Below are experts of layer 10 (counted from 0) of a mixture-of-experts language model. Rows are named router (the router's row for the expert), gate (a neuron's input weights, with its number), up (a neuron's input weights, with its number), down (a neuron's output weights, with its number) and show model dimensions 56-111. Each number is 50 + 10 x the weight over its row's rms, rounded and kept within 0 to 99.
After each expert's rows: a language model's description of what the expert responds to; "comes before" lists some tokens at least twice as common just after its tokens as in all text. This comes from a sample of Wikipedia text that the model never trained on. Tokens count by the router's weight.

# expert 61
router:49 61 42 59 66 35 60 39 41 43 61 51 56 50 48 62 45 52 54 47 42 54 39 31 59 54 58 43 42 51 63 59 55 40 44 86 45 42 54 64 48 38 43 57 38 57 54 54 57 46 46 47 54 43 40 51
gate0:23 48 35 57 61 41 62 46 37 57 47 61 69 38 48 51 55 66 49 60 38 45 56 53 61 55 64 41 50 60 47 46 49 43 41 55 29 29 58 63 46 46 67 37 31 34 56 40 54 54 62 52 47 51 45 42
up0:72 38 39 39 52 47 47 31 45 41 49 67 55 41 33 61 65 56 25 46 52 52 44 64 31 50 45 66 39 57 50 52 52 47 43 47 53 27 52 46 41 62 41 44 39 48 46 69 53 28 64 46 45 42 51 46
down0:56 37 46 50 39 40 47 50 56 47 52 48 41 48 47 71 48 59 53 54 57 34 58 28 43 41 44 62 56 42 52 56 44 49 54 61 46 45 56 47 46 71 64 34 46 58 57 40 52 48 47 64 44 64 43 41
gate1:64 64 65 63 54 48 50 42 53 48 48 55 46 52 49 54 52 45 43 48 33 44 42 40 38 56 52 57 53 42 68 38 73 39 55 71 51 48 43 32 46 41 42 63 54 65 51 50 55 51 43 48 54 65 45 42
up1:53 38 55 47 36 51 65 35 50 71 74 47 55 55 41 28 60 59 61 30 42 45 52 64 53 56 56 41 49 43 47 48 68 47 41 58 62 65 56 31 58 49 52 39 43 32 51 50 50 43 56 38 47 47 39 67
down1:43 54 42 35 65 64 50 37 53 35 50 51 40 49 68 61 51 48 66 56 65 50 51 43 51 28 50 42 51 56 62 60 58 46 57 52 63 34 34 65 64 30 51 49 57 31 50 37 42 52 61 61 49 45 54 38
gate2:57 35 40 36 46 55 53 60 40 59 58 48 58 45 58 51 60 45 46 54 42 66 38 66 44 54 64 45 34 51 50 53 70 57 42 71 50 44 41 61 39 51 42 60 41 36 41 66 42 48 53 47 53 45 25 39
up2:48 48 48 60 29 48 55 46 70 39 67 47 52 43 58 43 36 49 44 54 50 74 31 57 53 51 53 55 60 42 48 55 69 39 45 45 54 59 38 40 44 54 58 34 44 47 42 58 69 49 40 47 58 46 46 84
down2:59 56 57 49 34 61 45 58 60 37 53 77 46 58 48 62 46 54 58 52 66 52 49 28 53 41 52 67 57 46 39 42 47 50 35 48 73 43 58 51 51 46 61 40 51 47 35 63 40 59 56 45 40 39 37 42
gate3:51 57 55 29 70 37 54 39 62 63 51 58 54 42 62 53 59 48 43 46 52 63 40 43 62 35 51 32 60 63 54 58 56 53 50 51 39 51 34 58 45 56 57 53 43 65 49 48 44 52 69 50 46 46 49 65
up3:54 52 35 53 48 40 60 48 54 64 52 33 39 50 46 47 50 52 52 53 45 55 44 38 40 36 60 62 56 61 52 56 51 48 45 55 45 46 54 58 51 45 41 65 52 55 53 34 53 46 65 58 46 60 60 54
down3:50 53 45 53 26 53 46 49 35 33 54 46 53 67 54 53 34 62 59 47 39 37 43 49 45 41 56 54 61 51 32 53 38 40 55 35 52 57 39 51 29 39 50 63 52 61 56 56 53 56 61 47 65 78 54 68
Header-row pipes, heading closers, line breaks and infobox field labels, such as Language:, Coordinates:, Total, Pts, See also.
comes before: ":", "-", "\n", "=", "|", "  "

# expert 32
router:39 43 46 54 56 50 52 43 39 43 65 42 54 50 51 61 51 46 55 32 52 78 45 45 57 48 66 52 60 53 73 51 42 49 48 59 50 53 53 78 41 49 45 46 41 45 51 57 47 40 61 54 41 52 43 49
gate0:43 52 49 59 53 41 54 50 54 49 61 51 47 63 62 51 64 35 54 57 46 62 31 57 59 50 27 56 62 42 42 51 45 46 42 53 46 60 58 65 46 50 34 55 49 36 53 46 41 55 45 41 57 53 34 49
up0:59 47 58 44 60 49 49 63 41 61 43 47 49 54 49 60 67 27 39 57 50 34 50 45 63 51 42 61 45 54 46 44 56 49 52 35 53 65 47 59 68 66 29 52 73 62 50 49 41 54 52 35 34 33 64 66
down0:41 56 44 57 34 34 37 64 35 32 54 49 23 38 57 61 56 54 47 44 50 49 47 56 52 50 39 56 50 55 56 42 65 65 55 60 30 59 41 54 44 33 26 41 52 33 55 50 34 31 54 42 68 32 38 54
gate1:45 57 64 38 49 31 36 52 57 40 57 62 60 42 60 59 50 55 45 43 32 51 63 28 33 48 24 48 56 42 40 39 36 50 48 59 37 47 36 46 47 43 59 62 39 53 46 58 61 48 48 39 35 28 60 61
up1:40 42 58 50 65 59 65 31 60 60 44 44 33 54 42 58 66 39 40 54 55 56 70 56 52 35 47 43 52 47 58 52 57 52 65 69 47 46 58 38 46 41 54 44 36 43 58 62 50 70 38 43 48 31 53 48
down1:76 53 48 54 43 44 45 43 48 59 54 60 50 63 72 53 48 66 62 51 44 60 19 42 36 37 59 53 51 54 58 62 59 52 47 49 37 47 63 51 55 52 42 40 55 46 46 51 39 38 57 64 30 56 69 41
gate2:44 43 47 58 34 31 60 56 44 59 51 32 63 51 48 68 52 56 32 40 49 39 53 61 38 38 42 34 59 61 58 47 48 39 62 53 60 48 44 77 39 40 39 39 44 46 37 39 49 51 68 58 65 50 55 45
up2:66 46 48 60 61 51 54 49 35 51 55 30 47 44 43 58 62 64 49 49 38 42 70 55 45 42 44 49 71 52 40 32 51 54 54 44 50 52 37 59 37 41 60 50 70 52 35 39 59 51 42 61 56 38 43 28
down2:62 46 63 38 33 66 54 58 51 65 41 43 65 43 29 57 36 57 52 46 45 48 44 55 41 39 41 56 47 44 49 56 54 60 40 50 35 48 41 58 28 53 49 50 37 47 43 56 36 45 49 47 45 57 50 39
gate3:54 48 49 48 48 58 63 60 38 47 60 55 29 30 74 65 39 52 64 58 39 46 46 62 66 38 34 31 48 53 57 59 44 50 50 56 59 45 41 65 49 37 52 61 34 41 63 54 34 48 50 56 57 43 52 61
up3:57 68 37 54 44 55 48 47 54 69 57 66 45 50 79 45 52 46 60 48 52 60 53 44 34 58 62 57 50 39 53 27 47 45 57 52 44 43 56 52 62 67 42 27 54 32 48 49 60 34 50 48 52 57 66 55
down3:26 40 37 43 63 65 62 43 55 78 64 48 40 54 56 37 46 42 64 62 49 61 63 59 60 53 46 64 38 52 47 61 24 57 57 40 41 57 40 39 51 55 59 42 57 51 36 38 58 68 39 70 68 36 64 65
Words about government, parties and nations, such as state, National, Labour, Democratic, public, often in election tables.
comes before: " of", " and", "s", "'", " in", " States"

# expert 49
router:46 52 56 55 62 52 63 39 41 49 53 32 41 73 44 60 52 35 57 55 40 60 39 16 39 50 52 57 42 44 56 67 46 62 64 51 55 48 46 69 53 49 60 46 55 53 55 53 61 60 56 48 62 54 48 55
gate0:46 47 49 58 62 55 64 63 47 55 52 51 58 60 56 61 53 32 51 54 55 61 51 50 52 51 34 73 44 59 33 49 49 47 43 48 49 50 52 48 52 45 52 60 57 48 46 51 34 38 56 54 56 48 46 56
up0:39 37 45 43 45 55 48 50 50 49 54 24 44 29 47 53 41 54 55 57 49 46 57 43 53 47 52 59 45 49 43 59 50 45 53 69 31 38 48 56 54 49 48 44 63 50 53 36 41 49 39 53 47 52 63 58
down0:44 38 57 44 51 56 49 54 21 53 38 47 55 34 61 42 63 50 35 44 47 50 61 76 54 68 45 58 50 39 35 70 40 47 55 03 56 51 50 43 51 50 44 39 58 46 49 54 53 56 65 41 46 49 39 59
gate1:38 50 37 66 50 69 44 54 56 60 70 65 49 51 52 48 45 32 29 63 44 38 31 38 63 49 57 49 54 54 72 56 67 52 48 65 47 54 60 42 50 43 48 55 45 53 59 46 51 50 50 66 69 57 55 45
up1:47 55 44 60 60 58 35 64 32 42 47 52 57 59 64 44 45 43 59 59 39 44 44 53 62 47 59 76 48 30 49 61 50 51 28 35 44 55 37 59 49 41 64 50 49 58 63 49 63 20 35 29 42 47 45 47
down1:52 52 55 45 36 56 52 52 56 61 26 58 64 68 47 48 64 57 62 31 36 57 55 55 39 38 47 49 57 37 45 51 42 47 59 34 38 48 44 38 55 53 68 48 44 45 51 57 59 60 47 43 61 44 44 42
gate2:44 42 62 48 64 30 45 45 43 23 29 42 53 69 54 48 52 62 60 58 58 41 33 49 54 34 50 53 50 39 41 39 64 65 60 22 61 45 39 54 52 54 65 43 38 46 68 49 66 56 36 50 62 44 43 56
up2:59 57 51 41 68 49 59 50 60 45 50 63 49 53 51 48 44 54 36 48 43 42 39 54 45 34 27 57 73 54 58 61 55 54 42 54 43 44 46 40 55 36 29 40 64 36 48 55 62 52 45 54 44 42 45 35
down2:45 61 42 61 52 52 44 48 40 58 38 58 62 56 56 62 56 43 60 38 28 42 58 36 61 54 68 59 62 49 50 46 55 45 55 37 60 53 43 44 46 47 53 55 19 49 45 45 48 66 52 54 54 60 61 51
gate3:49 42 41 35 51 50 41 55 46 61 47 41 35 52 68 46 44 27 52 53 36 60 42 42 37 32 50 55 46 63 63 42 30 59 36 52 51 49 54 51 55 49 53 41 70 64 41 69 57 57 45 62 59 45 57 64
up3:42 48 65 42 60 63 54 67 57 71 47 45 38 42 59 42 57 37 25 43 48 49 46 39 62 48 45 66 59 44 33 61 48 50 36 58 43 52 57 40 61 66 35 45 50 50 29 50 49 49 51 56 64 34 41 48
down3:59 38 66 57 40 44 56 51 37 44 59 56 52 52 74 54 39 49 61 36 50 54 62 22 38 53 54 54 34 40 41 47 50 57 45 44 40 62 57 58 45 66 55 70 44 56 47 54 39 57 55 41 55 56 66 38
Coordinating and and or, plus commas and ampersands, joining parallel nouns or items in lists, such as domestic and overseas, Broadway and theater.
comes before: " and", " the", " a", " he", " which", " but"

# expert 5
router:40 47 52 51 65 51 49 44 38 63 61 50 56 63 48 54 49 09 53 34 52 47 48 55 61 49 55 47 64 43 54 68 40 58 52 58 53 57 46 46 56 60 52 49 62 52 55 52 54 69 61 27 49 32 35 35
gate0:43 46 53 48 54 60 28 56 46 49 46 58 48 71 68 39 43 41 37 39 52 56 42 32 45 58 29 52 48 53 60 40 41 78 41 55 36 43 35 39 68 41 54 45 40 57 44 49 35 68 41 44 63 60 34 54
up0:41 63 52 45 43 45 31 56 57 50 40 42 52 47 48 43 52 56 44 57 54 60 36 38 46 52 43 36 57 60 56 28 62 50 60 53 41 47 34 52 63 68 46 39 49 52 47 43 69 50 46 53 71 50 45 44
down0:49 50 49 44 55 51 38 56 41 39 61 44 58 69 70 42 62 55 39 32 42 57 42 39 33 47 25 53 50 44 62 54 32 70 55 77 50 35 58 50 63 38 43 55 50 54 53 46 26 51 50 57 46 45 53 54
gate1:48 32 48 58 59 46 59 60 43 54 48 47 56 32 51 73 39 49 49 52 59 52 53 48 45 54 61 37 33 46 43 67 28 38 43 44 35 56 36 46 60 38 57 49 31 46 39 53 53 29 40 57 62 55 58 64
up1:61 55 51 79 56 54 74 68 47 32 53 45 36 48 38 47 50 69 52 71 44 54 60 46 44 59 48 59 60 37 37 72 60 39 52 55 50 60 45 41 60 52 51 59 49 39 58 36 37 23 50 80 67 50 71 64
down1:65 45 52 65 53 56 64 52 46 41 48 40 54 27 44 70 51 53 64 64 57 50 63 61 36 68 51 39 49 50 52 59 36 44 44 49 40 52 53 52 65 45 59 38 38 47 37 47 52 30 34 61 59 62 66 64
gate2:62 62 32 63 58 75 66 50 59 58 55 50 43 43 40 50 48 47 34 41 52 44 40 51 63 55 54 34 52 44 33 49 46 48 52 79 66 51 53 42 51 58 50 61 51 67 60 42 59 65 58 56 52 35 41 44
up2:33 44 48 61 64 40 45 66 49 44 50 32 39 42 71 54 52 34 48 35 39 45 53 52 44 44 62 57 37 59 40 58 66 57 63 51 39 71 42 75 42 34 39 40 61 53 39 63 41 60 41 41 56 38 45 33
down2:62 40 47 42 54 48 56 42 46 52 44 45 58 31 65 51 38 41 34 41 48 45 53 47 73 60 60 54 43 53 61 49 35 59 37 49 48 55 74 49 52 53 51 41 44 45 52 42 57 46 47 47 45 85 56 51
gate3:56 55 63 48 47 32 33 66 30 41 55 52 60 54 57 66 46 48 35 61 49 29 57 49 39 61 50 41 43 49 63 50 54 39 53 53 46 57 47 24 40 49 59 66 49 55 45 66 47 54 64 37 48 29 48 39
up3:50 52 49 57 50 49 56 60 47 63 55 49 56 65 46 47 56 51 46 53 60 57 65 51 65 52 40 57 55 56 48 57 56 36 54 45 53 45 36 53 49 48 48 48 26 26 47 51 54 49 51 62 47 56 54 53
down3:46 56 47 43 26 41 46 60 50 47 50 55 58 52 63 52 48 43 39 40 43 41 47 64 51 48 50 42 66 42 58 34 42 66 53 27 50 51 54 34 32 50 59 68 62 66 56 61 36 50 55 54 37 50 43 35
Final pieces of surnames, place names and foreign words, such as -field, -ić, -ville, -bury, Jones, Kontinen, Mu'awiya.
comes before: ",", " (", " |", "'", " and", " was"

# expert 35
router:49 51 56 47 56 47 57 43 46 55 84 46 59 50 46 70 56 49 42 42 31 55 44 36 60 49 50 50 45 41 75 62 33 57 37 69 46 57 49 53 51 50 59 51 47 58 63 49 57 54 52 44 66 45 50 50
gate0:59 49 50 46 22 61 53 42 51 67 65 44 52 56 53 54 58 44 63 45 37 54 30 48 62 53 48 46 40 60 43 69 52 54 46 68 55 50 57 67 56 33 60 48 38 32 46 47 64 51 61 64 56 61 63 53
up0:44 51 38 28 50 57 54 47 43 71 40 47 55 53 45 45 60 48 38 61 63 53 49 54 65 65 39 47 35 64 48 60 50 35 68 50 51 45 57 41 67 57 50 30 42 42 46 36 65 38 63 63 45 59 50 85
down0:32 52 37 44 59 61 55 58 50 53 44 44 38 61 49 57 54 52 69 61 56 65 48 59 36 53 68 47 50 70 45 44 30 55 54 67 48 41 31 60 39 63 55 40 49 53 51 53 43 58 66 54 43 54 32 53
gate1:55 39 52 56 41 40 69 53 26 36 28 50 57 38 61 49 46 42 49 38 48 65 44 39 48 58 50 29 40 54 53 56 49 49 47 57 38 36 50 55 48 33 43 63 75 36 74 60 53 64 49 45 65 67 57 54
up1:68 45 67 61 42 56 46 51 41 50 64 57 54 46 42 43 41 32 60 67 61 43 58 58 51 54 55 66 60 55 58 56 38 43 54 47 49 55 43 42 38 52 64 52 50 62 47 72 42 55 40 66 26 61 63 44
down1:45 59 51 41 58 40 43 31 41 40 45 57 53 75 32 41 49 67 57 53 56 37 30 47 57 48 46 50 37 39 57 41 41 42 66 38 49 62 41 57 49 44 48 41 45 64 52 50 59 62 54 55 60 55 52 59
gate2:65 47 36 59 54 53 50 49 37 55 42 60 55 44 51 84 60 39 55 33 43 56 53 65 61 50 45 50 47 48 52 55 48 49 43 46 36 44 48 64 52 52 65 54 42 69 61 45 50 58 41 54 48 55 36 57
up2:44 45 55 80 52 62 43 49 33 69 32 46 56 56 55 59 40 43 50 38 43 69 41 52 48 45 61 52 58 44 39 37 46 51 50 36 42 42 27 53 63 62 54 64 39 57 48 48 49 56 58 55 57 64 43 65
down2:56 73 60 49 65 58 43 82 43 56 42 51 47 54 53 42 45 47 37 48 61 55 66 71 43 34 50 53 37 44 51 62 57 44 42 45 54 52 51 52 47 61 36 62 47 46 61 45 41 50 52 39 57 52 45 56
gate3:59 30 53 64 46 57 49 53 39 56 71 42 63 45 56 73 51 33 40 54 52 34 43 50 48 44 43 44 53 39 47 60 59 51 39 47 54 48 27 64 39 48 66 46 34 41 48 54 46 48 59 42 57 68 72 48
up3:61 42 50 46 48 47 47 58 59 60 36 40 40 55 45 49 52 55 41 27 35 48 50 41 67 40 54 45 57 42 42 47 45 39 30 46 53 48 49 43 40 47 50 49 54 43 50 57 49 50 49 46 42 48 52 49
down3:56 43 46 62 44 59 55 68 43 51 40 58 41 35 54 33 38 55 53 45 53 32 46 53 50 55 41 54 59 49 37 35 57 51 53 78 52 56 48 52 21 56 59 51 41 41 56 60 51 63 33 57 46 34 46 59
Pipe characters and blank cells ending rows in wiki tables of elections, sports stats and filmographies, plus table words like Nominated, Won.
comes before: "\n", "  ", "|", " 0", "\n\n", " 1"

# expert 28
router:49 53 53 54 64 50 51 51 53 45 57 42 54 57 51 49 50 37 52 55 46 56 38 37 50 50 48 52 45 54 48 61 42 52 51 68 63 48 39 62 41 52 45 43 40 39 59 70 56 56 47 35 61 41 44 57
gate0:43 48 53 54 51 42 52 45 43 61 45 48 49 39 51 64 61 71 39 51 41 56 45 35 65 55 57 37 73 35 48 63 55 58 34 60 56 33 40 48 39 36 45 43 47 45 43 45 52 30 40 66 51 49 56 49
up0:59 58 52 47 61 63 51 46 46 59 60 74 48 45 51 43 37 49 68 43 29 62 48 58 66 46 45 58 46 56 55 57 64 46 44 41 50 49 38 48 40 46 56 53 36 74 50 49 57 44 44 60 32 40 56 49
down0:49 43 46 64 56 67 72 61 52 41 49 43 67 27 43 46 47 56 39 36 65 56 39 54 56 47 40 45 58 50 38 38 42 54 58 67 51 61 54 54 31 43 49 49 49 57 61 70 27 46 44 81 45 55 51 45
gate1:64 44 52 64 52 39 45 41 44 45 40 54 42 31 45 60 58 53 47 49 51 59 43 43 52 43 55 57 51 66 29 56 36 41 52 55 51 54 28 54 52 49 56 42 49 50 51 51 63 43 37 72 67 66 56 43
up1:67 37 57 52 53 49 44 42 55 68 33 41 36 40 62 33 44 41 38 58 38 35 61 51 57 43 51 64 44 64 53 53 45 55 68 39 34 41 35 52 60 58 65 62 44 69 56 58 33 43 47 57 46 56 54 55
down1:26 46 37 33 63 43 52 48 56 53 62 61 49 59 76 49 44 59 74 44 37 44 54 49 52 42 29 45 35 44 46 56 51 57 45 47 40 40 37 43 43 42 41 46 49 52 54 50 47 46 39 50 40 42 54 40
gate2:58 52 80 56 56 46 46 43 56 44 49 62 42 48 47 56 38 39 51 43 54 47 53 47 57 60 65 39 57 40 60 42 48 61 59 65 51 46 35 61 46 62 49 47 77 42 57 59 49 34 51 65 48 56 46 47
up2:57 63 43 39 52 55 55 48 54 47 65 57 38 56 67 55 38 44 64 56 42 51 49 51 62 52 52 28 50 40 47 46 52 37 67 42 63 51 57 50 49 54 56 50 41 54 44 41 41 44 38 35 55 24 51 51
down2:54 70 43 43 66 49 54 64 66 53 46 45 46 45 33 58 40 42 52 55 57 43 54 41 49 38 32 77 69 40 40 55 61 60 65 55 32 56 49 52 54 54 49 65 58 55 51 41 22 20 37 50 68 58 41 36
gate3:68 48 50 42 44 72 42 45 39 44 45 53 61 54 57 55 59 58 56 54 60 28 55 42 46 52 51 49 53 50 51 61 45 57 51 58 55 44 53 55 36 53 37 65 58 41 42 59 58 51 52 41 60 70 48 47
up3:42 49 58 36 47 52 49 52 57 54 59 67 27 47 40 40 35 42 56 45 66 47 42 51 65 59 55 43 29 45 51 53 43 55 46 46 51 58 45 41 46 31 36 36 62 53 33 38 58 36 50 54 41 42 43 54
down3:62 57 65 51 35 44 59 59 42 38 44 62 56 53 51 51 50 48 45 30 57 82 71 56 52 48 44 52 57 64 64 37 47 40 49 51 33 43 48 42 58 66 51 32 42 46 27 53 41 48 40 50 51 56 43 72
Line breaks, equals signs and header words starting table columns, infobox fields or section titles, e.g. Date, Scientific, Result, 2021, ===.
comes before: "|", " |", "=", "-", ":", "–"

# expert 46
router:45 54 46 47 54 52 44 53 48 56 72 48 45 53 49 71 45 22 50 49 56 60 25 46 52 38 60 61 54 42 51 61 46 47 61 53 52 62 39 49 52 40 57 49 54 58 62 61 65 57 63 48 56 41 47 55
gate0:58 58 55 57 62 45 61 49 18 42 59 52 40 25 45 39 58 66 44 57 39 45 48 48 35 56 48 46 61 38 67 34 45 33 52 41 53 46 46 41 54 57 68 71 41 48 53 58 56 49 68 60 47 53 62 46
up0:53 49 67 59 55 54 34 41 55 49 62 45 56 44 53 58 32 52 40 31 58 59 56 35 38 49 55 59 47 52 76 43 46 61 35 37 40 54 56 43 45 46 53 46 57 42 59 40 49 59 63 41 64 48 42 59
down0:60 58 77 54 68 64 49 51 51 42 58 45 56 29 50 50 38 62 62 47 52 55 48 42 58 47 39 51 54 59 58 57 63 49 47 42 46 59 62 57 61 48 40 42 55 46 61 57 32 39 36 35 63 44 56 70
gate1:61 57 53 48 63 58 62 48 52 49 29 28 48 49 56 57 59 55 51 61 50 44 38 69 48 55 25 35 43 58 45 51 42 51 56 65 45 40 46 62 45 52 59 50 53 60 65 46 44 36 45 45 45 38 43 50
up1:62 54 59 61 43 51 35 64 51 69 36 42 46 44 65 62 59 57 31 66 44 50 51 40 38 36 38 39 47 43 58 43 62 52 51 53 38 49 54 50 61 34 36 45 58 56 57 57 52 58 52 42 53 58 53 49
down1:65 43 56 41 21 43 56 52 55 30 58 47 48 51 43 57 58 61 41 54 51 54 45 63 40 35 50 65 55 44 58 40 51 64 54 34 48 40 58 39 33 31 55 64 43 62 64 58 45 49 38 48 58 66 29 42
gate2:52 53 48 42 62 43 61 38 56 64 52 48 72 53 65 37 60 62 38 63 48 45 64 68 62 59 82 52 48 58 48 46 53 56 45 53 36 49 67 52 48 55 56 58 37 50 66 59 61 65 51 37 51 45 39 57
up2:46 39 41 63 51 34 41 58 65 61 45 72 50 52 42 41 31 58 52 57 40 34 51 33 59 20 54 53 46 52 43 52 36 44 54 55 52 51 46 69 43 46 65 44 54 36 63 53 67 42 46 41 54 44 54 48
down2:56 62 59 36 35 58 49 41 74 41 51 62 50 39 35 42 43 36 63 51 65 46 47 36 51 50 47 48 40 58 43 43 29 54 54 26 39 62 40 57 40 54 53 38 46 53 53 54 55 64 53 58 51 56 58 61
gate3:58 76 55 69 57 54 46 44 15 27 36 50 49 40 36 46 57 47 78 45 59 46 50 46 59 46 55 53 40 45 53 69 40 48 47 44 42 55 45 60 45 37 52 52 25 58 42 47 48 29 48 56 60 51 49 48
up3:52 54 55 49 49 66 54 67 53 50 50 56 59 46 48 40 49 37 37 51 50 43 32 37 45 48 37 54 60 53 52 46 43 56 60 39 68 32 41 62 56 44 37 61 66 45 60 60 46 49 62 57 53 53 57 52
down3:31 30 54 38 46 64 38 58 57 52 47 44 55 60 67 48 51 52 51 49 69 39 42 51 30 51 47 39 39 46 61 52 69 51 55 45 54 50 52 45 45 55 62 43 55 46 42 64 34 80 54 63 35 47 55 50
Prepositions after verbs or nouns in narrative prose, such as in, of, to, during, against, via.
comes before: " the", " a", " his", " their", " her", " this"

# expert 39
router:51 44 52 48 67 57 41 37 37 54 55 43 58 48 38 46 47 40 45 39 40 67 43 44 51 45 51 44 45 39 66 63 46 54 47 58 41 54 45 68 42 51 48 59 37 57 56 47 58 58 45 13 67 58 39 45
gate0:49 66 57 42 41 73 58 41 61 50 60 49 61 45 53 56 52 40 34 50 54 46 52 46 48 54 43 47 44 62 60 60 45 48 60 35 41 27 56 52 53 54 49 35 50 39 47 42 60 45 25 40 61 58 54 55
up0:47 43 48 69 54 60 46 50 69 55 68 51 46 57 27 42 48 52 46 63 40 59 49 66 43 58 68 36 43 66 57 59 45 51 55 67 67 43 29 63 65 44 59 54 55 35 41 46 64 53 29 46 47 32 51 58
down0:48 41 41 54 64 44 62 45 58 58 56 52 60 74 57 45 64 45 58 70 56 43 54 62 45 38 62 65 53 52 70 43 54 52 57 69 76 35 36 56 51 40 51 49 60 49 54 48 58 46 48 55 63 31 72 48
gate1:65 61 52 68 46 36 64 60 37 54 51 65 45 68 48 49 44 51 48 45 41 66 34 52 43 64 61 43 51 62 60 70 46 39 42 66 43 51 45 49 49 37 58 39 56 52 61 44 44 60 50 37 55 43 64 61
up1:62 43 42 32 59 59 43 56 50 42 32 42 44 37 20 42 43 55 30 47 48 30 46 47 50 65 50 63 58 61 51 48 47 41 40 56 66 51 57 54 51 53 57 48 61 52 52 48 47 56 43 41 43 54 34 49
down1:46 48 65 54 41 49 54 67 50 46 45 34 53 49 53 57 50 50 52 40 54 42 53 49 45 50 61 32 40 51 50 32 46 32 55 73 49 56 34 46 63 57 84 37 47 32 43 54 42 41 44 45 33 30 55 43
gate2:47 50 41 35 50 55 52 40 48 50 59 55 52 30 51 34 43 58 43 46 45 63 46 47 30 55 44 45 54 56 52 54 50 59 62 46 47 44 36 43 35 44 39 34 57 54 44 63 48 37 50 31 58 71 55 56
up2:69 46 55 46 71 43 43 47 38 43 38 41 54 69 52 45 37 73 45 64 40 51 61 48 56 38 33 42 41 49 44 57 63 56 42 48 57 58 52 60 54 49 47 46 53 58 44 63 42 41 41 29 57 62 49 42
down2:43 58 38 38 59 56 43 64 51 26 55 47 47 62 77 45 47 51 37 40 62 49 51 53 57 59 45 45 60 44 47 38 38 60 51 51 60 47 47 48 48 38 38 56 61 42 40 41 38 69 55 55 60 67 48 40
gate3:56 53 61 46 46 50 68 50 34 32 52 38 62 61 42 58 59 50 42 57 53 70 48 43 41 73 56 63 52 50 39 51 37 38 72 60 61 54 57 76 51 52 55 52 31 53 52 50 56 53 60 64 50 61 42 64
up3:45 55 36 53 78 60 43 29 46 41 58 59 56 50 56 26 53 54 35 60 46 56 55 53 49 59 39 53 45 55 58 46 56 46 51 46 50 54 47 55 57 47 45 60 52 50 52 51 39 47 49 25 58 34 57 43
down3:37 67 61 38 60 54 59 46 55 46 72 54 55 52 40 41 45 42 52 47 47 42 44 54 44 44 49 64 66 51 50 49 38 41 66 71 61 50 45 51 40 42 52 68 54 47 79 64 51 50 55 27 57 44 67 40
Later capital letters inside acronyms, such as UNO-DC and ACM SI-GP-LAN, plus head nouns of organization names like Association, Society, Championship.
comes before: ")", ",", " (", " and", ";", "'"

# expert 33
router:45 52 52 42 50 52 45 46 50 49 70 49 42 45 43 69 46 28 58 38 53 49 30 37 51 45 62 58 54 44 46 60 45 48 57 58 58 61 38 46 55 36 68 48 57 57 66 53 70 51 53 39 55 49 54 58
gate0:55 48 53 42 43 54 65 57 47 66 46 59 49 56 44 55 62 39 31 52 58 38 50 35 49 39 42 48 54 51 60 51 44 46 58 62 69 39 37 39 70 53 29 58 47 58 56 51 44 45 39 36 54 39 44 54
up0:18 65 39 44 47 54 55 41 48 56 55 53 41 33 58 47 53 53 56 52 57 41 50 54 44 31 44 56 47 42 57 50 26 53 41 55 35 68 66 56 40 52 37 52 63 45 37 45 60 45 51 43 52 54 70 50
down0:59 45 40 59 64 49 41 42 33 54 66 78 47 70 36 60 43 58 66 49 62 28 60 75 42 58 54 52 50 61 44 57 56 56 44 44 47 34 64 35 45 31 55 32 32 44 55 63 54 50 42 54 31 54 56 54
gate1:45 53 52 46 47 56 61 59 58 47 57 48 41 52 53 59 65 51 59 31 57 70 54 49 55 44 45 50 50 46 60 49 55 61 47 62 56 52 56 53 47 52 57 38 51 53 58 47 46 54 54 43 37 61 52 59
up1:41 22 54 43 60 48 43 55 46 41 26 54 46 57 55 38 49 46 54 57 39 61 45 54 57 50 50 54 54 64 28 44 38 51 61 31 52 52 52 67 45 62 31 51 58 58 51 56 44 35 46 53 50 46 47 48
down1:74 52 50 57 55 59 41 61 36 54 38 53 63 45 53 45 44 61 52 47 42 52 59 41 53 48 56 40 50 61 63 52 47 48 42 65 58 34 47 49 79 42 69 50 49 31 62 45 54 59 42 61 53 67 58 56
gate2:41 48 62 55 60 44 53 42 33 47 41 42 44 46 47 37 37 59 66 28 43 41 57 54 45 46 45 59 38 47 60 66 64 41 50 50 65 39 52 58 36 50 62 57 54 53 46 48 53 53 54 44 49 45 57 67
up2:51 43 60 49 63 43 50 56 47 46 54 34 51 45 64 66 62 61 49 53 37 79 58 38 69 57 50 59 52 43 52 41 51 46 65 44 65 60 56 57 39 57 60 72 39 61 56 46 45 60 38 34 60 49 45 45
down2:33 46 69 41 47 64 44 63 58 47 40 55 50 43 53 48 35 63 48 40 36 29 57 44 38 45 45 67 54 47 54 40 39 39 40 67 63 50 36 52 57 65 66 52 45 44 35 59 54 50 56 41 57 56 42 62
gate3:53 40 48 53 41 49 73 57 41 64 49 60 45 36 55 54 41 42 63 42 54 40 62 63 52 55 36 49 54 52 42 57 31 50 37 56 52 55 58 36 52 43 47 23 70 45 67 46 57 57 52 65 44 51 61 52
up3:46 46 44 52 62 51 43 40 24 37 42 60 52 44 53 41 57 25 55 51 57 40 39 46 54 47 57 49 50 56 59 52 47 38 51 43 51 47 67 51 57 48 27 57 47 57 56 39 71 33 43 61 59 58 57 50
down3:55 43 46 53 48 45 52 53 55 27 50 44 55 29 46 36 56 45 30 52 64 29 26 30 50 48 65 49 56 56 51 47 44 46 59 61 49 52 48 47 44 45 54 40 58 53 66 56 67 54 53 39 52 25 52 45
Prepositions and clause openers after a verb or at sentence start, such as with, during, against, under, In; also With in Withdrawn.
comes before: " the", " a", " his", " an", " their", " this"